config.toml
num_hidden_layers = 9
hidden_size = 160
n_experts = 192
experts_per_token = 6
d_expert = 64
d_shared_expert = 0
hidden_act = "gelu"
moe_layers = [0, 1, 2, 3, 4, 5, 6, 7, 8]
router_score = "softmax"
normalize_top_k = true
routed_scale = 2.45
balance_loss = 0.00444
balance_bias = false
init_std_router = 0.00802
lr_router = 0.000526
num_attention_heads = 5
num_key_value_heads = 1
head_dim = 32
vocab_size = 3903
norm = "layernorm"
norm_place = "pre"
norm_eps = 1e-06
positions = "rope"
rope_theta = 10000.0
rope_fraction = 0.25
qk_norm = false
attn_scale = 0.177
tie_word_embeddings = false
parallel_block = true
init = "trunc"
init_std_qkv = 0.0552
init_std_o = 0.0
init_std_up = 0.0552
init_std_down = 0.0
optimizer = "adamw"
learning_rate = 0.00192
beta1 = 0.95
beta2 = 0.99
weight_decay = 0.19
lr_head = 0.0102
max_grad_norm = 0.5
warmup_steps = 439
schedule = "cos"
final_lr_fraction = 0.0
batch_tokens = 65536
max_seq_len = 256
doc_mask = true
train_tokens = 350300000
max_steps = 5346
dataset = "wikipedia_en"
Below are experts of layer 6 (counted from 0) of a mixture-of-experts language model. Rows are named router (the router's row for the expert), up (a neuron's input weights, with its number), down (a neuron's output weights, with its number) and show model dimensions 0-159. Each number is 200 + 20 x the weight over its row's rms, rounded and kept within 0 to 999.
Before each expert's rows: "comes before" lists some tokens at least twice as common just after its tokens as in all text; "mostly gets" lists some tokens that are sent to it at least half of the time. This comes from a sample of Wikipedia text that the model never trained on. Tokens count by the router's weight.

# expert 138
comes before: " |", "i", "a", "ov", "k", "ić"
mostly gets: "ić", "š", "ł", "н", "ı", "и"
router,190,212,208,173,172,217,221,215,187,181,209,222,166,216,200,189,185,173,231,177,177,174,165,179,233,220,233,189,190,184,198,221,186,179,229,232,218,203,207,225,193,204,207,197,206,180,219,193,202,180,177,234,238,212,184,218,220,187,203,216,203,239,175,165,191,219,200,202,192,196,216,214,230,237,160,184,221,197,220,168,211,186,227,166,192,206,185,241,202,206,171,197,182,198,207,194,194,193,214,202,221,197,207,207,195,229,236,238,197,170,208,197,196,201,161,195,210,199,213,195,202,206,180,170,209,225,182,196,166,161,179,206,194,208,206,185,195,197,211,187,190,219,216,206,204,229,203,202,213,206,207,143,159,177,244,178,205,231,201,200
up0,208,206,206,198,183,172,185,213,216,212,194,201,196,213,195,211,203,234,198,233,208,198,233,231,172,186,195,246,212,179,221,208,190,188,171,233,201,197,180,232,198,187,208,212,182,198,224,208,220,190,211,219,235,205,225,208,205,197,246,193,170,181,199,229,231,222,230,190,164,179,225,213,228,223,209,214,204,228,202,203,190,179,218,161,217,194,240,180,178,207,182,201,187,183,212,208,205,196,170,160,219,227,186,183,166,228,202,193,193,201,226,186,200,217,221,207,219,184,191,191,203,226,217,207,248,173,210,192,176,189,193,207,191,207,187,223,201,167,197,160,192,215,209,168,208,207,174,161,199,207,192,197,213,210,232,195,203,209,226,136
down0,206,190,203,206,227,202,181,194,224,211,165,227,200,182,207,202,214,177,160,202,204,193,209,192,180,190,201,191,170,200,205,186,221,233,213,209,222,239,234,193,226,200,206,206,208,198,171,240,189,203,236,244,196,213,177,196,199,206,199,210,181,179,208,182,181,223,211,199,225,197,165,227,176,211,195,225,213,216,175,186,174,177,142,227,195,203,179,203,228,177,197,206,197,202,214,230,206,191,196,238,213,222,209,182,219,152,207,173,181,195,224,228,210,222,185,208,209,180,214,171,235,212,191,221,237,209,201,204,220,195,199,184,190,180,176,169,210,231,211,192,169,179,182,193,212,196,168,150,195,167,165,212,200,201,195,203,168,212,200,223
up1,185,186,185,200,178,202,180,217,237,217,198,217,185,164,162,204,202,189,199,207,187,205,202,196,245,218,183,183,210,183,206,211,184,198,207,193,233,213,240,199,202,204,235,169,220,208,192,222,185,218,199,188,180,217,190,219,171,229,211,228,175,217,207,208,179,204,181,208,177,206,197,225,202,215,212,233,182,238,203,194,214,209,214,187,243,204,204,192,199,219,206,212,183,236,215,220,197,207,217,211,240,205,187,222,176,196,215,157,231,198,203,226,246,181,202,215,206,172,235,186,185,171,207,177,186,185,231,216,220,197,220,222,163,206,236,191,217,232,225,175,178,181,184,183,173,175,161,158,206,196,191,182,218,200,178,187,204,166,210,209
down1,179,197,203,197,202,218,169,184,197,196,183,183,212,233,200,171,210,202,223,167,206,187,177,200,185,251,177,228,210,215,198,170,223,179,185,222,206,173,239,184,194,203,163,189,181,214,202,209,189,229,164,195,187,233,193,208,186,196,197,228,207,220,195,186,199,228,207,230,195,225,185,187,214,197,192,201,211,169,194,230,188,197,244,186,205,177,211,211,256,193,253,186,219,199,197,176,214,204,195,235,184,187,210,193,192,214,208,192,241,157,227,178,219,204,215,201,196,236,196,187,168,213,176,207,203,181,190,200,169,170,218,194,222,189,182,197,194,249,165,207,225,164,216,220,182,203,218,195,184,198,201,174,215,181,175,185,201,213,217,203
up2,193,237,187,252,226,175,205,231,181,194,231,201,220,213,196,212,193,196,204,205,232,185,169,204,204,178,207,187,173,159,156,216,210,215,186,195,215,207,189,200,204,234,207,178,168,201,198,189,259,195,208,165,172,233,199,209,196,220,196,197,227,188,205,225,206,183,220,199,207,236,201,214,184,204,193,239,184,186,214,214,194,208,164,197,225,175,194,204,228,191,236,232,173,228,229,162,206,191,195,189,202,216,222,182,196,198,249,196,196,194,201,209,183,217,199,208,206,187,196,230,186,223,218,194,187,172,175,179,178,185,210,205,209,187,211,171,186,192,198,163,187,225,191,216,211,170,167,211,252,204,173,201,197,189,199,205,176,199,193,176
down2,219,214,187,223,202,219,183,199,182,238,164,211,199,241,189,233,170,155,209,203,223,208,214,199,209,227,222,251,190,172,166,232,175,211,187,201,171,214,196,199,198,183,176,146,212,186,178,202,222,187,201,218,193,208,191,203,195,224,184,203,216,217,206,216,213,213,188,185,216,190,236,193,205,191,211,205,201,192,177,203,177,191,227,190,205,209,232,177,220,195,233,228,191,221,193,175,209,195,171,186,212,217,194,194,182,199,206,225,171,220,216,187,203,213,175,152,197,150,171,197,166,215,197,200,169,206,203,200,206,220,186,186,181,220,234,185,163,199,181,208,188,225,175,217,198,221,206,191,230,226,221,230,177,193,197,179,220,187,173,222